From a checkpoint of a small mixture-of-experts model trained on Wikipedia.
Size: width 192, vocabulary 24092.
Below are experts of layer 7 (counted from 0) of a mixture-of-experts language model. Rows are named router (the router's row for the expert), gate (a neuron's input weights, with its number), up (a neuron's input weights, with its number), down (a neuron's output weights, with its number) and show model dimensions 0-191. Each number is 128 + 24 x the weight over its row's rms, rounded and kept within 0 to 255. Numbers have three digits each.
After each expert's rows: a language model's description of what the expert responds to; "mostly gets" lists some tokens that are sent to it at least half of the time. This comes from a sample of Wikipedia text that the model never trained on.

# expert 6
router:117122119140164108106140106162155138163152147124106117123137102134096106133110166135084133138151154115148100114125153117093138090145137153120119097138154137114154192117143133082100126145091136162122097137099143117122099161132090146129154118142066145105128167124126154100144117148147128123115152129156142125186116124150095153105150100104076082130170115160135125128132124116129115122150125122106133121092079108134112162117132120147115101166091144140121124160113158119149133107115151094124120134163168145121145149089149116091084136132116144150206083138159148175164092142124160138
gate0:123144103125162164119112135134130126180133118156132107105110077147120120127135164102138121141123130098153132121088168124124131127133114117139116128149113140153116136151130144152118097136133141171147079165142145138103129067161094129129138097115170152095120100099113158130145118166129086091119098097141105107168150122121111103131109103126142120089123135130143099127137107102140137089124121124130081128097127114141185116108152125160117127147105105143110153075151107133133162101142144183110140140112186154146126143098213123074147097112124130121112118162121155068118161115099106140
up0:122154103111126161136149143172109151158127118090162132091127108134096142088154091141094120143089138144094142127133096139171139152102117143113160183149120174173149124131116120113155134150134120166105162171146132101168132151107129139127113125106099159129117122130141122048141138168138120102137108119132123155112161116153162122136151140077133119126141163124115132103139124135116127119161079122172154155172127181153136124125105118100133119117192116120147131142092121086128123117084121129147116163133121182129114137110142125143151108112095134135117169103180116128136161141135077125
down0:108094145179147119145139159128134141125153104153113141142166136131095129108104144119116117129094171130122103128100132148069077107122107108110065134120116128159156132119103167120115155143107147102121124137142120145103119086127174109111096122133113177129098156072129138146120149099139138079100124125154126155133141126142138178116117128070146161147084161111112156126140124160078120154116153115168144159157139151112115131111091133147128124151144155143162095148132147087127134120134092107150129107132118125126132121203136127179065132160123117098161149135153121121105105139114137116
What it handles: Latin taxonomic endings. Word endings of Latin genus and species names in biological lists and synonymies, such as -ensis, -us, -ia, -atus.
mostly gets: "ensis ", "genus ", "La ", "atus ", "des ", "String "

# expert 1
router:163078113152138123140127151139155131164126136138164099067075091098107127109109160094107097160077130126109104107125159128126116113103172152114086120128161137111156099166157119123115099135107162125144106174119152109146104151118135150134153133132120122113146155154170158113109092146144119091108144157100148158181191154138091161103129103115113107130147125150101112125155148126126125128150145129163107135089111124129111137107152135159114108173081133151097077133143160108144095104082125100118125147135152129148140126105120136143116102145099131128163139136186144149114134124110122152
gate3:126146099108144139113100138153109119095122112134153119136162124115108109129170118076171120138137157133106110150059107126152126131103135131121098140120108083139139126083180124085119127086094098159134112087139132103146096146146125175114173106129104109157141138141161114134113105083097132132126129092131171088134126125108131163101132164096156132124137117142124154129134097157151131096199113129098112101159098148108158104134108175143135116131109139104145101125106149075162100136138125122123117119131143117146177146167097125163132132119123115154139147166149190117083140136136124108
up3:144081132155104137162147125107139120134127135133136162169153132110118141148133159161146104137090138162085163126124189134148105154122101117132090128115108136152147162121116127120141153117149118086095138125134143116136114170115073125137091126151133142154107143137120109158063115144146145103132141126141124077121124134097147107151131093155133157130117113172139126122104121118129112131085124164130130134121159120096055089098108133113125155121127136062118180118099119153145087137116119127132162120127150162117119153110176115130116077136131180109114113151100099183127118097125117075
down3:128074116172104113160137121103097142143113150141136188109121167152117159105149115090146119120129140157134112132084129108161105132138141133150145145128105129102177144132133103120120148129117086108138142135134135088133097113167137105153154118115157135090120099147111142132103135111125118133108126108120144090132122138119144155128123200103152081104124100108139133127188143118133145117110125141150128151132147143125105139117099093147147103180151155139165122135137093148115128125133129123098143128094105179142136099114142079099059139116117133180140159168167072062122128102102157135
What it handles: Prepositions after nouns/verbs. Prepositions in running prose, especially in, of, for, on, during, after, often before dates or noun phrases: "in 1908", "presidency of".
mostly gets: "In ", "during ", "after ", "After ", "On ", "During "

# expert 14
router:178099154170113099156104116168162153145144180121159086093067067107119113147106091063122093131069133170118109122157151141131149092120138151143094096149149140116143125126128134146152102134142141137155117158118134182133138152147126122125147101112115159114126133090127152108127115126143139161111193130153133148137172156121131131129138116119137098136128125163140107116156111169115102148132133152141112139117121107114125164107135122131096100139107156159124068135142154150118132111098171112120132165136113136131098167098132103122108113139112154116158148129142147178123159134117175123
gate3:120149102149108109070122144149108116157101122111089157145152119136091120145130109127116148134101144143107112113086162170121172150121134148142117143143168119107099139107138112088121114119119110102140100102166116123122151110118095121108095132103120155116112166148131104143111114113123091142109130082108120152125122093130114107097118160120123146166151140170096186196158129104083137076086134124094133136117102191134120124115150146138139143089116147152141138146127171126167125073137153129174148099148141127149137151125137126178177135073163144159133108121120115098133137111121114133
up3:135134176123123158098117121102110109113113142132149131116130117138139144087099111115105097178115134102103149167167124100116118099142101155168119129146126062120150105115086101092139135090116134127117124125104092131125149143133127103157160112166180142133153135096111161165129121122089103073107105148137153088115122171128135137127135152154131139106138121115112100092105155170128114111123140106132134122129126083115128133114119138111187130122147103107150105149095069129083111180157139130089143132132160127147171124126151118106138128119164139097110115124095143118053166170124155131
down3:163125115114132087122120139118154118115109117159112118145139127108159148140148128170167100127151134095131120113127139121119146130108147121118089155133129117116102146113199154126118109179127089104139101132130085128128087144116162108144160134135073172176128109126132149152098106081148116143103124137170154131137137156160118141122145133138110121114118094099158128120134129116099121145165127046124110087182151109156133133187154112133141128150132083132133096144135129130117153120155134125122131095106146090054114103134165118117153149140138095111143111104129075115163091129088130152
What it handles: Word ends before punctuation. Final pieces of words and years right before a period or comma, such as States, 2002, gallery, However.
mostly gets: "However", "life", ".\"", "world", "\".", "later"

# expert 8
router:132104100156163109138118106153155141133141120143089113112109093133094130118117083089124141127101158142121107140162159106130126105145116130160149158109159118117154160119118115144131136130137137203120138145080131192106088108126100136129169108155121110122175138127140158064138117115114102149104127135159122212137146142124108103088188116124140121141118129135100086139126145175093141174125112166158153145148098096147121129122146111135114124167133105156125103122129097140130135106107133110142149122124140095123175155128093128128062123131113158119169126096115154132153130128102126144
gate3:147130140190090127130139144106093132136093141136130136125089090089146103148096094110085127120095107101136148153144152173127086170134136116165121118120147124103143136142124162138107137164098114126110134136156140127185142119095139132147150099171110129150152151095129117113102128150147145122122093129176120104121117136120103098113151117110162148153115154111076140144140112103086142133179160138111078142106164116099133128156143138107136113112131128099080107122143136133198179140082119135150163157151133123129080143122102125113146124112155137158129146076105132092146109120142085114
up3:131146101118107081092113101141126120170118122171128123131105167163108109146070087145131122141161140182100121126085106103113134102087149139137135145144117086144113104107138079107119111146130139097159154145165136155148124123146144145132146124112145115157107142137122117122213079149127134111127129151150125129120114089127114127109150180149122143145117091115088119093156118134128113159143149118143158100141119140119150148115122145179147117110128115176115143119155122148173157140098109155154153148084113133162154150109111094082140133140108139143076143144095112082111123114148153165
down3:092086140138154153118102114155167089147161144138132118115158124119128094157136137146119120128120113157148161133122113142130137162121126164154145145141152117100134148087134136117067133135129048119125142094143157111076145152119101100113154123104174151069139076135133090146143122141109142130122187107113142143124126117119151152099116124100120144136086133136169147133100091134125178146092134165160129139162124137134184128083114118137169124138123176149121172109151098132157143174098113125140102139144114130124136148079155109135143132116146085162110128152148110131143121087135123137
What it handles: Word-initial fragments. First pieces of longer common words in expository prose, often after articles, such as dem, cl, trans, pre.
mostly gets: "arch", "femin", "cl", "trans", "Pan", "log"

# expert 10
router:168097142131120146160082104164146129141132147128097081090083070116084098157113142075116122126104124143142090110138126130119132101105158157123097112172149128126146151123161122159115110118096159131159122149103144105060083119119147136143142129126124110100150123099126155109118123149144149148087175156113144139159169165145095111100171100094107099144120105151132109116134109141154119136122142137144127113100121106156125172125109150162113103149111127141119107141154135132108107126105148075152144166126126102112114170103144111146117138126120112118141163094185149165146130146090169134
gate3:144103148162179107152139127193138136147128167106122133106094127141135141118144143143097111142147127115156081132125145158145136152090146112146104098141112132104147121089117055156093134149131150091133160134166142154143110150139113137062166116162143132160140097152134119164145132177151156127115094115170140133075168122145096086126137143110111115144119111162111108148085081136185149124101098161135096145135142108130111125104116125115136121114136120075115148140118126141091129153158106117104151148154109141116107136125160073117118135126106132102110125155135138174142141154128125160
up3:146129099091084135136114120109156113139129062095125122125111124079097139154090108113109125136139125120088104136101137135122102133150177133114077172095087150145117146131138118147129079141129131104114108101149141157108109132112116108117131145114094141126110093152116154106133177128114120137112143186151102088098130122106094154122167118156115149098095128147026141144159089161162121142118083110116117109145111154107101139165163097099143082132139129148120127106099118093114111155175151115129151108116123147102126111137121147127101134132122103154162129152130132099140135125120149100
down3:126119155098134124178118118115111104145166116153161134156122137110138108091105092146120138140204104142125159162117109075135125122135131126106117143168110143139120140092136108134151104103144181145121124143115154158159143093088153093086132136110118116140142120133138148118102138135160121111154102173146190147119165132095078134124118093087163117117118168126130109076084095128099145107087130086115126141113144096137116119134156102093108112144091124133095139111140145148144108128116167134097098125129140120091107128131126150172125183124182124139112132121101143119131072154137134140
What it handles: Clause-joining commas. Commas and conjunctions that join or extend clauses and lists in prose, such as commas, but, because, while, although.
mostly gets: "but ", "because ", "where ", "although ", "while ", "Although "

# expert 12
router:150116092165155126123113152125135126132130144138134112071131085157065146117116126121084134154080134115138113132129112132097139097091140142126129121151143144123166154115126077089138107162101139126142123105104180170116121132102114115129147115149121111086148114117122138116159125174116133082099148151138151141156131193128089118095205124095129084131134111163093098136109104169133131146109113148127118128049134121142104155122152142129080108147147135158109106142166134153126092095086160127111165151134149127115118115110103138110100114176127135131143124130126129152148104139130124140
gate1:159159129127128151162149137089156110110106126123120144142195089148090160161104156176151123115101155117100128103170110128181129148109134176110104170143166111090137121112120120149114172135119154119152118168125143121165177151162122109110100137149110129128117127139152096153117178149129110111112124152121113135121097143188150083130158113118107086112109110151109155080137136129138145085137107141099134106105120097135122130144159106118131185120146140168102127129157130089125144130102130123151153127138169128104137110142152189151117123126162120146135109100134151145136158101105165113
up1:156165135136107141107094109082166123143135154106147121133141114121081142109116149145093106123132133136102157115175104078131140141165106116096093137155142099137152106112121130094141161188140150131139157127142116124125133130150114116131137149130130119102134129094102083123113173148097133113156123094119153108139125125187131108124149103123113089123120126164158133102136139128141109095138124124105133106085114136159154143151145118084131149112115138160149131147095125181103103118114162130135087117140157087077109108181169196106131127162139096122113144089153173135152096169093147145
down1:158155144131156110108137163132140116141158121129097144136115180153178130113156155120133129113128141179166140094107145118124129133170153096101115141129148124156095137112143157158130144150144117157103149117111104128156117134169118100123135168154114155137140154123119147208143101157136131124156128094131149156115152146117133131142129147110159115079134139158103113112105178135125110106098125147088150114152115114173165115137137127108119141169108110127115145154120106135095136068117158110089103142197181109133154137162124124140091098123120105082148174130126126133094131187150123136
What it handles: Table cell separators. Pipe separators opening cells in wiki tables, plus infobox colons and dashes and heading markers, such as |, ===, Royal.
mostly gets: "Royal ", "Supreme ", "Great ", "Civil ", "==== ", "Communist "

# expert 0
router:162100121139162144147126137140189133150123141113134086078114073156112105143119158120131132165133136139149096104153121109119101099129107128149114102151146156093156168144156147108098095136126106140168109098089119136099123150164092125140124138141100107118122144102128168124081139150164134108103134127149133128144119180140103140114115103109102124132134116135096120107148129130132125128103162166181110125028096140125137157124095153121118147149107143128151110169103113148147113109137178095120178155122145125175192128106156144121089112119113137134146107135116129133125129142130149167
gate0:087154175125107176105139106172110123104144140163134108096139113151100113094112095137093139121123166149135125151121134167141100178114121117131119118149121156184133167189147187078168116087130147131144139181091120078123147136153126138105116105147155093113172101149130129118123194136124097102135137153182143140118123104118142151153132153102114139123119136117099139138111138155188065127097124121113142145132146134098132160103136126143135113137137105139109152120120123124105143130146143087163124100118108134177135117124099130159108139131130159133134121129160100107117112132147106161
up0:144168104147140111164152131103143139125118124118147130100145110143137111127138148102129117141085123118130133131132134126126114080059113128162122160152113102162118130127102138133110133135138118122109189099112164140075121137121136101162132134147160151112111119115100101064173132129109196114144150122138116130139149148134131129101157122170111178129115179146106095090171135105137138105120156115106163144112157132144103165133167185129148114057147135126155130116163173140120134148124150125148109113146131123120115127136120119145131106174113152066103121150126091098124144108182100141
down0:118145122109122105148139148118145072078115109099144156144150096173164096128117128156130119141149126142159109094152121103127144127122131175059160149142143088102112144115133152159101133103127131129159135134139149144095151113100106164110090099074139071083100114103130146146102143136101167137129156167133116118178155111130145107108112126111112123113137124147180144106144082132139102123153158147150170111145109116134162096145137181151103106144131154119151124128088138092144172128114161127133141131117097107075108154101137157120161112123178112149114121143148151093125131117130131111
What it handles: Sports competition names. Words inside names of sports leagues, cups, championships and awards, often in headings, such as League, Cup, World, Award.
mostly gets: "Cup ", "League ", "Award ", "Championship ", "Football ", "football "

# expert 5
router:163076102156163083136133129132125135128139183115135099126100121102087125132125138094100103126080125121125133142149143124116075105108132148119119127149128136149164117134124122132114091119149112157158096143138117136079139165110142112114131120131121126118120128069152127145139102149142148114141177150139122179183149156145090141146133132141099096131155122170127096134155136117082123129146134154149124140065126120127136139120137096139088116180109156140109098182145179108124124098139148118113113167177138119138143121141155096116100151120150156151122125142194176160124102150124170114
gate0:125158146094125146145102157118123140116141136113128159127126102110126134104139026103173074141122146126120107091114106171090131136137121149114077122124144114093146114135138100126115131164181139080092149134130115150129195105114096147107090127071139111128143165107125131147114095132139131128155132130172145121105149128121149142159151115141122125124130115149122150131125160093191133104113107117130125114136112154087086110116121127111138119120101146169128107127089116135154120135154115151108099131152118139124110168139139070145103123118107067132172116151078136140112137105118161117
up0:134134135090141140141145127120114169112141119128078134126147105125133136112121138122152081171110158113148136112181156086104138139126130177150104146121107092137131132142161149154130179156133165155133093133138093097101104136147143136169144095137128157167152165133118080101156125136143099157140094098099145145108165121128129129110090109118104134163143118090090129146144117128051112118139110132138177113135195156137138083165165136138142152130104134164159140120155147124142091149168133125110096110135113109116129128181136081118113087151123155153113112129094136106120140155129137133
down0:150129124103152111125122101158176132166100142128091134152152114119132165164140157103114158124159120103123159090097125095116135122155137129118092091118177149107124135161100123117120164175115122141121122149188120102135165117126125164136112093141123079178160132100132139178106082144135141107137122127103111165126132104152113139148158137120100120142124126127099145155132117146161080151121151186089148108136157160097120124127152178162104160111118147136102125126106108164105151131133173160126129133147138116108110112085106076135133120131198097109143147155122089114129136128109136109
What it handles: Modals and citation years. Modal and auxiliary verbs (would, could, can, did, may), infinitive to, and closing parentheses after years in citations: "(2010). ", "would have".
mostly gets: "would ", "could ", "may ", "can ", "will ", "did "

# expert 15
router:135099133140168126163129164144137123121136168119130116136109115100080118132106101125141086137118166130130136114122109089085122111143138134168082134116141131110134121149168132126114090123091171126162103099097191144126131143105126166129165143130120098100150143120114124130144094130180148123121118115141105137172129175133103155107127104107074111118155135127160135124118136129121125168172107182143116149090084077109123134116094114143118090174102170119135129182146155118123159099127120121145124137116136147129110092121147153142067125152097161141188112135098141142123127108117169110
gate0:130154092158076171160125130121150134093174146094126092098097157129119145114130145127135138126144141154070120096157137148152147123120119154141102120101117131095125114146086118146097107108159164143155133130124136130121108167169152114128127093096128136111118095126126141121123131123091112117074117118098149109131157125154133179148101126114166118099192156127101125150101119146152117175143134125110156136144112165108141138125126137126117090117164123103170110107156119145064132115103137097168096171148121118091163112090152135138108155096104181154149148095149132125164133118126126085
up0:115091115139148151184118130127104156120128139138095147077146149124141154137115129135114115138093097132158145135125121126128116097106129127153169118109132174114149113104114098108165164174122158141165096153140148098084128158122088142125165154125119087146124106147117104123130114115177145180128160126120100102096121120156101153148124151106127100111136192145114136111168135134158102122068137119146098158116152124165145128158091099132112139096109175101092127156119084170163114085121100142134153132121127140138163148160125135095102116139117115140095166155106148097144166133157115115
down0:127168100109119111138132151124118132082156117085077072153132083128094105137128134126113148126104138134121133169093159126104143151097134146153108128143106108107100155118159076112123095165164149147115156143102099127126136084102143109092104139132103120116141112119132114148095123144069088127117110124136109111143129106134134130135109167167159092159094120089127100127103135097114124114142085196111120150160123141131132168117136131113139146165142165119161154151105119180147098151096078159136133146139129104165157130120129115147099144133087106135124133155083081100134138122102111114
What it handles: Infobox fields and coordinates. Infobox labels (Born, Location, Website, Released), dashes starting list lines, coordinate symbols, and endings of repeated French place names.
mostly gets: "Born", "Coordinates", "Location", ";", "Website", "information"

# expert 2
router:153095142139148131127128124147161153130141105156163099139100099099110113144155122100119105135091127127108094124157152106151121107138150136135114143161134136129127138093146109152112149116122139140152107111071143099110129156100113147121152110128135093124163116136123152121118114130136128136108149148106117170119143132114074117117144091146133108150146161158135122128125140161152104111143145181152138146072116097119063178085101106144103043174104190138135123175135124121130076144134154102129103128123151102161106134145117100153081104119107147168177137096121126120151094140133130153
gate1:129109139155113122135132086121144130153116118149147125087135122146141130126133102137128111129127162152123131133140121137086153131145153113104151126158124161134158101114156078156194175154114145136143120105108148106122143138109138106107085136123139112112145095128111082116089094098113092159116182116144103139172118112141091129142079063154086171126136104148119092107142136143118127145126079121101126103131157131133165118110121095076146144122099131130119134124118134144123104156126114061135131126118142181071150102079141114107116150120105121135165161160117144105171172154106111118
up1:091101126099107088105136100135107110097151128106141148181120126196151118109110101080121091124132131103139154105126144169122167135112140105124130084155095126102135102095178164113162139095137102143104112152149127121132112104127128147154135139112082122137105169072166131098105134121140121119149167145172135137141130166149136132124120114129176139116141089112136175142108144102157164130137091152085148115109112144108155136125101099101115128119106135127138103118101128129131124163122169166110153148117086147110147120069133169125145167131085160146159173123147141125131160144124111116
down1:094127093159136120164091156139165120175145113135127143162157143144131122130119165113113147134162111126140131099089139165087141152129123131113140162122146085180123071134122067105122138171069150111108146132117119116137132142129214156081105094155136142151156125159121118133155097159117137155091156102124127125110112120174119127134110098163118136086136110107094105135125126138116128139127102162085130104134174135124147139148115106105145152102104167118122133114135122138107112127111118163143101129146118103092117092146136100141092133163155137077103141138149121134099157139104117089
What it handles: Census and table numbers. Numbers, percent signs, pipes and periods in census demographics, election results and statistics tables, such as %, Votes, income, −.
mostly gets: "Votes ", "% ", "±% ", "population ", "income ", "according "

# expert 7
router:155128119155153078150133121128155125130144155141158088114079075112120105099114163096135133136100150116142131088117141103079138102131157144129112118149155107114153207161139148138121093154133143132147106156129157091114105153122139169140154131116119130100156118093133151110116078136157153180105180109145148139165158164121113138113137102116104077160138127160127114125142136099128114161153150152180121144107107124124114180109129093141103142136083141147118109134091157133118130118094156089128123119129121102158110117091164103111113162148123125130162130123150163173134147135110109132
gate3:111160120107148083149155084164122150117143163128132124150171093125136092134142058116141158120115094135104127147107136119126119110100158125144147168121141101136130145105141148092114132128118150110074133159126099185104160137085133140112178098127079127128097119103144113113124141131145123103123176146180132138148117113122109117154149106164120136141139110128124145107104086101142136166102127117136127143083140135152139119123109119169155092113155116129101121105172143091150119112111176124074119139153142140152183158076136109132120163122118107129179085107137128098119129150158116159
up3:137089128160157134132074159090152122108107090156103147089110162137101120142088192148130125128132150135118113164174103141136090100105101131123104125162136148114137102116136132130109144107140106092167107133096164087107125147150140104123122158134152123110181112126130148141131105133133113141142101142125117121142145182143117158164115140092132124130150112103062122171162141141131117130145100097123130124126109104113111113141140151117121125113120150149108105156091157143144167151157101140156170070128110080094081166175115116153099109132123106155113118134131184138131153154112138104
down3:192127160153172128109105162142152120123099104140115123138077090094119106143114120097105132111150130091143132173146103087168099122130111143112083143123132147137128097116123112135106127143113126178175120144122135143120120087115113135101157145137131111151132131154138157167150156132124147128102112134155117122094152140163133139132139105129125130107156128145143159138174156118081101154134097174115140128147122147116120132134149112098105131158142120180145125144144113146110176114122133122151146145107090078149090114100140082092201106126105100083133144104131126181098136176088117136
What it handles: Past participles and objects. Past participles and verbs after was/were/is (located, built, replaced, worked), object pronouns like him and them, and word-final suffix pieces.
mostly gets: "worked ", "located ", "him ", "appeared ", "came ", "built "

# expert 9
router:164126117167131097148120130171140123136131103115123122102073089117052108158113168114124126144102098138132133126110130143122130110115138140113099093163158126091132112150153111140090104136105135159160114137066153156121117136086118144116121119111148132070113121124133132118120089134160091129120153115161144155185146117139135110146139139106101073137121123126138112153152131140103134154158131182147106120088115110165071172090137125169127126132111162156132103139143154145164089124092108131168134149175156080175102133125133141120122154122124118152153099132127122134133124118116126175
gate4:116106100129114119152125123109131070120125123070195137099149152146099114086129131122123147158143141116120144157149110149108104167096119169128140149126137184125114098141048138103122120055114121112121096111119167144130098162131124138098127087158154103119108112146128153108151118141124099117145115137141157115102097129140159140098142142141119120141134111135105112132091105119157131130104122082112165139178128137131118139103139138156118180156145143164113163173142140103142112130146050157110142131140094162151135101116114129108120130128177136107129123135097139172120151095130112126
up4:121156148108153126098138151120135119137118179106120136108166135091137140129107111075106136118102153084159126122093126149149124149110108144125098162093125109108151143142172147133115139157109103083121116143124102105158125133141093154120104103157095110103134131127119168120099161114144103143112166130116122156142117154119121157094134146099125109100079094190138166149130132127097124198083071162153114137089180177118099151127138127123142126086129143119146148119115134133164151144127145118121125149102124138117105132127120154170115154184156106086109144131084133136124152132121079113
down4:130124171139107110098104096112096179128117105141131132114083154134140163123150137121134170136121133152125116149156149138161150149146127166103163140146166168127142091118048147121125144108109115124146121131102120123108115126123183131088115110117122153141098149126075109113137126116089121151092136082104136120134141122136106109152144138126144120105137180127138109100120130110126155101166152176135149115144127133145158093143152129134095149147150107145118155119125114132111144137107099110129102203122091106128114129127164151122013122122123088111117120096120113119115108118098151107
What it handles: Determiners and quantifiers. Articles and determiners starting noun phrases (a, the, this, most, same, several, other), plus hyphens in compounds like one-time, one-off.
mostly gets: "this ", "most ", "same ", "several ", "new ", "some "

# expert 11
router:138118134153163108160114174134172121157161114154090100127134066147140111133129131151104108118067160083130096137123126114108125110108160149153103118130117121127145166131159115113102119131098140137154116132134185114100118145122121102129139116132090081138137154087145163094126112137146123112124116138109170137118135110163157119107151130124102099160144124176111114091154141135102098144148083123141115123055122106139105142114088153117092130125091179166125143150108152138126076126111147127142121114150145101154136148106149119144065135148125104129147107113157166128168105143118178120
gate1:128147115102142074132134118183138125125129123134104113125146103140122146140074127128120116058113173131115149182132145114124142115129171085140100123152111108119086142122106106136136139131113132127076121170164112125111105139129127110099109158100115153118128153154097134128120102135130149132135128099084157113106153159168142132175116130093077122133132143132093101136093144139168084088159132134142162142151135149144155117129101110131178127095091079096173117142156115147089114115145136142123098147109126149131130145139120175159114119155159122138183163123132167155107085105125146094
up1:077089170175131114089118118127116128147115158161127099120078107126148107142104111152147100118085199107165098163162157151114158111126144140148125162154146076123138109127121125122127133101117159139130131147143108189133083120169146127118142135085124145097155146143115133125124108094119128123095105158136149154135097132146118098142121133110163115094149107157143086134129104111153147128105151117136137103136148090147105153145139141098158158131080081150167071104106140131144093123132126145152121092136104154083134148105078155130131141146175126156136145130104142127129119109100115108
down1:116093132120139137214134112143142176134132081143127128186092126119125123131146136131168102124135117112133128154164108135145136110152077114122127130104124173134132116103132104111090128127147144133142158139124134112137101108103132140120158141110190114091127108175132136089150110160091149080152134145092135116160094132137108156151184108126091122099123115134121096123150120087091134128120106143116134140138069164131140121079133105110127114089098161135147119093129070128138110093136135120117117109110097146104112117128149148170114099112101078094129184124111123144134160114150110113
What it handles: Personal names in lists. First names and name pieces of people in tables, sports results and credit lists, usually after a pipe or dash: "Michael", "Joshua", "Jeff".
mostly gets: "Chris ", "William ", "David ", "Michael ", "Robert ", "John "

# expert 13
router:158099153161181095119103135160120156135157162110135099151091082107097087144124165107121093123085137117159115127143143127129114086134132119120139139140169115092157140101135132129097147098110134161141111131103171131126124145144145159112174091119106095104132099134127126113124114119131110108126171128147095135150175189135146147095123088132122102172144142172123113105126131164145131130156146155139137143063121126142126095067133123146120133170121143157107107173133126107133075124124131115115153172150118110119107127134140091106054147123128115118152103111150142142150126107097146147
gate0:181148119126127086130122139132097137144158118111153108078156094106109129093103126142102131083097120134145097092116151120122125100144141135105104143096161154111085110101115117082155160170123147152154121113135170166128146141112170121116172093097101192146125095131120134109137149141121138152150091121130103128078118106149079129125130144184120133114144131123106116146163133122140133088125152121146093115141156140118118140100159149095092097137133156148154124113134133111112113120123122096143139151137131085189151139102098132155077133120133089182138126138147145143181147152129105155
up0:205149165155123113131145132111094136165154138137137141072169080131141140080086130168101112110105123134146142116123181099113114094153121124103136168103142116117101107126118112075122164174121140155143130111139160132105159145115180130119151088100103183147128118159101127128125100121115150155127097102140101112139110115155133119105106107159134131134145117133133108147162125135120180096138120115127107130152137141108157142101119129079112108124137138140147133137138099143083118126107161083168131165144123089160139108111091125145096146107115108164135108110123174111148169165126116144
down0:120095127107118156134133128130184138172119113121138117130154117100159134108156123123085152086149106169098109132098114083089114128162127130135105142101132139127109116146152070077151119157140140103125171157144085124120148099166094109122081156139123134094148137103118097151077152144139103112135163148106120136102137149144131168116133125102122164130130103109148138129136153155118158145108109135153118139154143144135111186139129146104126172151125095129134113157091146168150133123137107106126137123147092102107097078094157113090127129132104149095092114110147181110066167118109105139
What it handles: Table structure tokens. Line breaks, pipes, separator rows and header words in wiki tables and lists, plus numbers in cells: "|---|---|", "Score", "Pld", "MF".
mostly gets: "|---|---|---|---|---|---|", "|---|---|---|---|---|", "Candidate ", "|", "MF ", "|---|---|---|---|"

# expert 3
router:169135111145148086144127138150157143125153142115126107053090087100093124141139152135110134138062169131109087124119137123121117120148107133116107145121155119148136132083140136135131142112110127161147116110121183109135117123119143105095170097170105115106124110118113134125125096149170132185102131124151113185165146106161086108111128100129120084165164134169152104124133132125116108138119108161134125138035127111134132142113134110141159113185113132170130111157113117108110099139122114116137141138160115135117143163090165133142090112132067133112135129130134145154145104137105139129
gate1:099116117072133104178080137110131104132135141111094152110143123162144094110121142153140163118112124122124125155090139123154121146099166156112097153147105093122125183166109131171121169104147100147105133135150102119147106141117120170126110120141117149106121164130165104137150128125114161096101089104116142119127142160160147137109130134139132099093169112091151122116092161079122106147159152105165122106128100156121107139123149144115091155147155093138129125099096123147121104146100129126103109184081134151128101155119136109139147123148189101114167101118169128110091130150096167097
up1:080090121105123130094174172179155175134130102141142104145144140128090107157109113124119092140124161095145130154132127122120143117106096089154126107105166164103131143159146119118144124115134135102137142149143143120106122153078132127136115135165159117144073112081126100113129130110156123144141103138124133127080110137086166137134135134133108133117123117140119109157137135096117087106111117090173131176136129199146137112115096155125125119159180117151083105112123090146129129116150127168132142140094102143128145081140111173166074118112179141148113146178141144137145147120105137135
down1:122119148164134103136086140122125110169133127103128117112127129114146111153153097174121163131133126111083126123102104122089125115120166099141112176121147119128125154152144166068148096116109075124106101143095101117106142170137119142116109154153121147154113114136150166095129126126157147075147135153146127146149124107100152152072158148101164141164176154079077094142188131125143145131088158170111147119132122153103142096147135131125095140120104117145144103120094080123110091082133121158093105112106139114130125136146140169119152142151141121145098145119140113123134169118137119085
What it handles: Dates and number ranges. Month names before day numbers, year pieces, en dashes and parentheses in dates, scores and measurements: "December 1, 2019", "(1992–present)", "4–6".
mostly gets: "December ", "June ", "January ", "July ", "April ", "November "

# expert 4
router:147123144154137094140165141146192117107108132135149100106114097134113144100138086132130144146023118083159104138139110140137075127127148129140123121132144136115134192113148111134097150124129147134127125149095132136083140118103150184117153124150119129148120137148140164137115103142153118152123151167142137175149131152153127156096152125114085090137133108109120124110172147156100151114113119155116116126097107167127106127125114145184162155125130142151102133151140128122122094120104128144150135168126151103185132136135146137133048104128111151164130159138131115133118166124107143170
gate3:108156141131102126157158106133151135105143124104117118096103090122120117138114112115124137118106130140116117136073172125106092099133095085153122121166146118102149106127105096176118132154147160139146119113153127118156126170147138119098119112043132122121126128146119124076135152110119109089123163127133118112118103109164118173135134137108135129107119112132095115144115168146118154157154118137108109123123126131145137155152111126165204115149137142201129135153192118104120094102115106113062114143144129179099148138136153105152121156135156097114105159105128103141142159172169127116
up3:141122138123149076118162104157140139090142153121175138109141129111117123131104137075097112133082137178116131125122173112102111079155107139135136139104158117130171138116109115141111124157138168116129134129123111109113121143154114146098054090110119122154143117135133140105114135105120125095130144125115126071108157109134146149096120114133145167111146146174114104120146154122152159139117155135117096160147125103153163119161123143106139121145136126182112163118178148117156158121108135120125103152122126151123130124149162130169095118152188106085080108069159086145130163152156092134
down3:132155100145132120170116090162137116096120108158079134105122136099121112176137132148119122157196156119119120163095102122155106149140135142099148109089143172143113096141127124100117129129150142103168160099154129122134160152148178118115139127107126122113102096114098111127125126144085113127096147136090073098143118143128087142097147166141136086068119105167155142119157168134116165095183137130162109144133147126146107174144151083129124127123120116171143126115114104118124132171126122140111161103120085154135137152139138168114101131145070132136113098133095128108118121146144143097
What it handles: Surname word starts. Opening pieces of proper names, mostly surnames and place names split into fragments, such as Bur, Wal, Bar after Mc.
mostly gets: "Bon", "Bur", "Hu", "Wal", "We", "Bel"